From a checkpoint of a small mixture-of-experts model trained on Wikipedia.
Size: 10 layers, vocabulary 8192.
Below are experts of layer 3 (counted from 0) of a mixture-of-experts language model. Rows are named router (the router's row for the expert), gate (a neuron's input weights, with its number), up (a neuron's input weights, with its number), down (a neuron's output weights, with its number) and show model dimensions 0-127. Each number is 128 + 32 x the weight over its row's rms, rounded and kept within 0 to 255.
After each expert's rows: "raises" lists some tokens whose logits its average output raises strongly, later layers aside; "mostly gets" lists some tokens that are sent to it at least half of the time. This comes from a sample of Wikipedia text that the model never trained on.

# expert 94
router [ 94 100 137 110 126 114 160 136 164 127 131 165 114 165 139 126 114  82 153 148 171 153 110  94 148 171 116  89 177 203 176 141 141  87 152 162  60 137 119  65 147 141 155 119 110 173 122 169 127  93 137 122 175 109 140 171 122 106  93 103 178 106 111  98 138  60  86 166  60 105 125 109 149 124 124  90 109  61 148 179 183 174 187 175  83 113  77  68 181 116 174 146  69 121 101 184 145 108 123 162  90 147 124 109 110  89 149 116 122 148 145  98 145 146 133 114 133 113 137 123 106 128  84 160 134  81 145 105]
gate0 [119 108  93 194 152  94 136 152 107  65 124 109 126 183  77 109  80  86 131 156 126 122 135 222 167 188 142 109 120 155 142 130  93 112 152 159  66  86 119 124 135 130 131 115 117 144 205 157  73 117  93 171 146 128 118 188 146 131 112 108 133 143  88 127 166 175 158 151 125 130 137 183 198 125 147 172 129 108 170 164 109 167  62  95 114 149  93 100 129 163 141 148 130 147 113 188 159 148  42 139 150 174 149 140 156 133 103 157 106 138 150 143  90  94 162 114 145 131 121 118 135 125  60 150 131  84 129 113]
up0 [180 107 122 102  88 125 127 125 118 110 101 134 115  84 197 143  87 110 161 119 142 161 174 138  90 146  84 119 177 126 140 171 155 156 131  97 194 123 150  91 145 124 171 107 123 157  69  74 160  67 134 142 135 143 119  88 132 183 139 161  89 134 102 138 167  80  67 172 118 165 198 120 141  93 169 120  95 131 127 147 123 172 134 183 157 104 129 165 124 145 166 132 112 133 157 160 171 135 174 105 155 159 162 167 121 125 114 160 139 114 127 146 111 169 160 189  72 135 175 197 131 122 172 139 147 180  72  84]
down0 [180 145 181  92  71 135 154  37 128 151 131 125 100 177 196 132 140  65 161 113 144 154 149 161 113 139  98 103 120 157 110  78 113 174  96 122 111 130 133 166 173 160  77 143 139 151 120  98 153 122  96 108 100  91 145 135 117  74 110 109 119 129  72  94 107 129 145  85  88 117 101 135 142 190 132 165 117  76 121 152 128 109  90  75 173 161 150 112 115  96  67 161 147 111 139 131 124 102 112 119 135  72  25 190 123  82 108 123  99 110 111 144 148  89 134 132 138  92  98 105 165 180 124 104 144 108 165 154]
raises: "sky", "ing", "ly", "ish", "ence", "ger"
mostly gets: "|---|---|---|", "|---|---|", "|---|", "pre", "vit", "mission"

# expert 85
router [152  97 198 168 152 141 143 103 122 123 129  88 147 136 174 139 145  80 164 141 117 122  98 184 171  74 138  57 115 103 150 123 142 138 104 163  77 104 235  41 139 149 189 125 161  96 154 106 178  88  85 108 125 125 118 116 160 134 157  77 113 175 103 138 167 137 183 130 161 137 120 168 116 184 118 122 129  92 112 120 125 195 149 134 156 173 134 139 110 146  95 123  75 110 125 111  91 160 103 164 141 108 125  92 175 109  87 105 155 175 169 134 118 131 146  83 122  94  92 144 134 112  85 102 101 142 119 167]
gate15 [145  70 124 178 101 106 138 119  87 187 180 121 155  64 151 162 154 119 120 100 127 133 123 114 137 157 109 113  84  63 151  80 112 154 117 113  80  85 170 103 111 108  84 106  66 112 132 150  85 112 128 156 175 100 109 161 108  92 133 124 203  91 133 148  62 118 167 171 119 191 123 154 156  78 166  85 147 151  91 135 129 135 120 111 125 145  97 128  83 177 144  92 167 107 159 151 102 164 126 184 145 149 123 130 152  78 124 139 123 141 120 112  78 150 122 189 148  95 106 202 104 134 112  85 203 140 128 134]
up15 [ 86  73 104  82 177 194 124 120 136 109 122 149  77 138  58 169 118 129 142 168 128 100 137 182 118 102 104 136  96 111 100 110 131 125 118  88 167 144 130 143 135 130 143 135 179 134 133  89  89 139 152 116 116  84  92 154 188 110  86 145 194 149 125 157 142 177 113 146 108 163 208  70 151  85  94 122 166 158 127 127  79  86 106  84 121  85 108  90 152  44  84 155 123 126 170 124 122 122 182 101 152  89 137 135 110 125  45 152 147 122 113 103 165 165 148 116 159 169 159 108  84 118 134  89 108 150 143  92]
down15 [141 112 130 120  47 144 107 111 120  92  65 156 170  97 141 171 114 155 135 142 144 127 111 103 120  99 132 162 129  94 144 100 159 118 201 119  99 137 106 101 170  80 133  83 124 140 166  78 113 153  86 142 117 119 113 129 142 124 113 189 144 115 105 126  93 109 123 172 106 105  86 156 152  91 127 135 156 130 160  84 153 150  64 102 151  75  87 132  53 143 177 124 199 111 169 197 132 123  68 165 108 152 106 175  81 104 109 136 147 176 125 124 187 148 138 134 175 138 125  91 150 201 158 115 200 120 150 118]
raises: "\n", "-", "=", "==="
mostly gets: "\n", "==", "===", "|", "Career", "Description"

# expert 38
router [ 64 143  82  84 121 134 184 111 146 126 114 129 127 147 143 125 136 106 158 111 162 135 133 183 142 147  86 179 168 119  68 177 109 106 134  95 126 140 151  78 100 147 144  87 137 140 113 131 158 122 159 128 117 204 100  86  62 157 115 119 142  91 185 122 157 118 140 139 142 170  95 172 138  75 158  82 160 177 123  77 170 114  64 159 157 174 124 167  60 159 139 197 108 111  81  78 112 138  93 119 132 161  96 160 100 132 107  98 155 108 127 131 183 134 124 102 108 173 160 112 108 140 178 123 102 174 179 147]
gate0 [ 91  77 153 116 148 133 132 168 136  79 111 127 169 136 109 165 115  78 179 143 121  99  89 202 126 128  96 107 153 117  83 103 127 100 178 110 162 131 168 102 124  65 160 101 153 185 152 131  61 136 102 139  94  91 183 137 114 132  89 176 127 101 100  99  78  98 130  97 134  80  97 121 120  84 104 107 195 159 201 134 133 118 173  59 179 133 135 161 196  79  58 107 139 125  93 141 125 124 103 139 151 167  89 118 114 120  82  99 138 125  85 134 118  99  88 123 176 164 151 138 124 157 120 134  94 108 146 123]
up0 [ 94  65 131 108  93 125 181 151 182  97 115 171 128 128 132 115 179  90 149  45 145 168 109 154  71 103 127 133 129 130 122 150 112 105 177 153 192  96  58  94  77  63 131 108 144 147 158  77 183 118 154 109 161 133 178  90  93 120 122 156 102  82 157 131 134 139 104 165 142 121 161 138 117 163 138 110 100 148  40  99 144 171 172  94  35 160 132 131 144 136 109 177 129 134 152 144 142 120 141 185 144 145 155 127 156 130 140  69 118 111 161 137 164 127 107 175 136  99 171 156 115 140 132 122 113  94 111 151]
down0 [135 127  65 116 138  91 174 166 146 166 108 150  89 124 141 124 135 118 111 145  97 103  85 157 160  93 100 175 102 118 130  63 195 119  94 139 156 103 109 100  63 214 130 166 140 105 103 138 141 129 140  94 138 100 102 107 175 160 142  70 135 129  98 161 153 163  60 117 146 134  95 114 140 108 105 141 156 144  80 107 143 130 132 138 151 195  68 102 158  82 102 160 163 134 151  93  88 102 150 149 158 172 136 151 217 144 121  84 159  92 136 143 122 132 127  97 108 129 137 161 177 100 181 163 115 203 118 166]
raises: "Studio", "sur", "zh"
mostly gets: " player", " company", "son", " David", " Australia", " University"

# expert 99
router [ 91 140  99 145  80 159 228 140 123 115 146 108 124  82 118  96 132  90 127 115 127  87 157 203 153 108 111 101 104  62 137 132 137  95 109 122 148 122 203 114  90 141 152 107 103 143 150  97 127 128 120  99 107 119 126  23 175 219 151  74  77 139 139 141 124 135 153 114 133 144 171 158 108 145 156 139 145 123  65  88  73 148 147 158 161 130 140 126  78 121  74 102 131 157 125  92 168 175 107 149 120  86 118 144 156 132  77 169 133  91 100 114 135 145 147 139 109 103 129 111 189 119 101 125  74 172 114 155]
gate0 [132 163 158 151 130 126 165 180 162 129 114 165 130 137 142 164 104 120  55  80 114 146 118 161 164 220 157 104  87  85 104 127 108 150 112 125 176 122 155  98 138 146  80 113 157 145 163  80 188 124  82 162 165 138 118  96 102 120 196 101 105  88 133 163 114 128  94 195 100 157 156 121  75  86 138 157  70 162 148 135 125 191 105 132 154 142 166 158 127  85 113 115 143  94 103  86 117 148 133 123  82 129 148 122  87  55 136 129 146 117  91 118 121  58  93 136  90 128 138 129 186  89 106 138  92  79 121  97]
up0 [142  82 113 121 154 127 147 109 112  92 151 128 139 125 139  97 147 117 156 121 111  98 115  82 136 148 108 134 116  73 140 128 146 201 107  92 152  97  79 167 173 181  90 100  97 129  91 146 152 115 162 159  69 129 110 131 152 105  64 173 102 142  99 147 151 125  90 140 173 186 136 131 176 108 176 153 122  72  66 135 188  79 127  85  89 145 117  92  70 152 179 179  82 119  76 150  90 148  98 176 130 149 138 106 101 138  82  95 130 129 171  71 108 162 142  90 174 114 144 154  91 178 143 124 116 153 105 189]
down0 [ 66 125 138 160 118 128  85 151 112 102 100 172 123 158 170 123 114 116 129 117  62 132  90 155 156 153 136 143 107 133 141 152  74  70  95  77 121 118 146 131  96  90 135 132 158  83 110 142 118 160 211 153 129 125 165  85 129 103 108 203 149 141 141 154 115  99 108 164 157 130 104 115 122 158 141 134  83 158 213 155 150 146  87 141 183 220 125 193 123  92  72 135 159 128 165 152 150 128 172 122 146 133  90 159 129  86 143  86  81  89  84 118 101 120 118 143  79 116 113 125 180  95  84 118 188 142 130  99]
raises: "\n", "-", "|", " to", "==="
mostly gets: " career", "Career", " first", " role", " next", "\n"

# expert 84
router [131 105 181 127 109 107  84 127 153 117 104 139 100  94 127 161 131 138  72 130 104 148 137 176 105 110 216 132 121 102 181 150 104  93 114 112 108  93 169 145 145 121  82 111  95  59 101 134 119 100 182 162 177 130 117 133 123 164 122 150 145 120  95  96 182 115 169 150 108 126 117 150 107 215 136 140 158 154 180 129 154 108 113 137 101 141 126  90 110 147 145 106 117 107 165 152 107 160 199 177  76 181  85  87 105  65 160 140 170 156 183 118 102 117  63 108 127 173 103 112 177 183 102 110 174 167 111 144]
gate0 [131 168 107 158 207 107 120 153 160 137 124  93  96 120  82 222 124 136 119 142 129 142 121 146 142 118 132 131 121 142 164 143  87 197 123 164  73 161 169 122 137  96 153  97 129 136 119  96  89 167 139 174 129 116  91 154 168 125 168 172 104 236  92  99 140 109  98  96  97 151 118 120 150 128 120 144 104 148 146 174 100 146 141 176  99 195 144 129  87 104 108 118 184 105 151  94  86 160 130  70 115 179 171 125 106 109  98 139 150 158 117  82 125  68 130 140 149 165 170 153  66 116 110 120  66 145 146 108]
up0 [148 136 134 132 132 178 104 108 124 201 148 115 155 137 122 160 127 117 129  96  96 135  58  87 193 148 139 196 190 134 116 120 174 116 159 138 139 106 132 126  72  68 132 198 146 107 165 122 205 171 175 116 131 140 116 132 128 104 129 144 150 123 138 114 155 118 148 159 120  96  80 220 121  38 115  92 176 150 143  91 181  82 126 116 100 126  86 150 127 191 137 147 178 120 107  81 123 145 114  91 126  97 134 112 105 108 101 133  83  94 172 133 130 168 176  96 157 167 105 169 106 134 154 101 135 119 142 128]
down0 [127  95 119  97 121 151 146 194 106 142 145 194  96 154 129  88 171 108 122 154 177 159 118 183 127 187  79 168 165 121 176  77  47  68 199 116 121 112 136 105 110 105  96 105 108 131  88 122  78 123  87  88 134 110 144  71 130 134 127 145  95 113  95 108 126 176 160 100  83 149 116 148 132 175  74 124 115 160  88 125 138 122 107 127  88  82 146 129 128 170  74 134 121 111 115 183 122 127 120 165 136 165 138 213 130  69 148 152 158 124 120 144 187 150  82 104 154 148 158 111 122  96 131 127  88 106  92 158]
raises: "iro", "onic", "tic"
mostly gets: "MA", "tha", "Somali", "RI", "itch", "CI"

# expert 52
router [188 102 156 171 143 128 161 146  65 174 104 130 151 166 190 133 146 104 136  75 109  95 108 187 163 140 174  98 130 118 139 109 137 154  97 163 103 153 209  59 146 130 135  94 126 112 152 107 170  91 129  97 123 122 132 123 122 116 155  86 103 187 131 154  85 136 159 146 191 133 100 156 138 177 105 144 135  98 133 118 148 190 157 104 131 133 138 149 110 135 108 150  82 166 186  91 109 184 144 174 122  87 145 118 166  78  62 163 147 164 116 183  95 124 158  68 105 102 112 134 120  99  79 115 135 128  93 183]
gate15 [147  97 128 146  91 175 103 101 120 154 147 141 157 145 175 188 154 107  93 170  86 113  58 149  86 155  75 114 162 134 113 110 180 173 115 117 116 135 154 128  43 108 116 119 129 144 146 188 176 111 188 125  77  90 142 164 135 139 170 147  95 113 122 118 152 101 159 155 139 138 161 130 163 127 135 113 181 168 171 155 141 189  89  87 115 137 109 107 119 110  83 156 167 177 145 116 150  95 135 175  91 155 120  84 151 193 100 115  98 115 129 232  95 121 131 137 165 133  98 122 128 131  56 131 114 118 157 104]
up15 [130 138  73 140 128 159 137 129  98 145  94  92 201 181 130 123 149 140 167 151 101 124 144 147  36 154 124 150 126 154 126 191 159 144 141 157  97 117  85 136 142  87 145  48 153 141 118  99 142 123  92 207 168 136 172 157  81 137 188 109 161 117 246 108 155 118  68 155 126 149  96 145 132 127 147 107 149 139  79 134 108  97 163 160 128 134 112  92 150 154  99 153 113 127 120 131  99 164 109 151 126  91 142 152 132 135 112 156  85  51 115 113 127  73 157 163 156 133 162 130 174 125 179 136 120 102 151  96]
down15 [145 146  94 142 143 185 146 106 125  75 172 136  91 115 147 187 119 160  85 148 132 134 104 101 169  96 134 142  76 111 173  70 122 143 134 121 111 137 204 118 157  96 130 115 137 152 135 178 168 109  91 108  93 153 118 129 105 111 138  79 122 156 126 186  99 122 141  89 115 148 137 142  92  63 144 151  48 171  96 159  81 200  67  80 112  89 110 145 143  95 119 139  75 117 105 114 107 138 148 100 137  91 130 149 171 130  56 131 109 138 139 165 113  89 110  55 103 150 142  42 115 101 111 136  86 120 144 149]
raises: "===", "\n", "-", "====", "|", "=="
mostly gets: "==", "===", " ==", "====", "\n", " ==="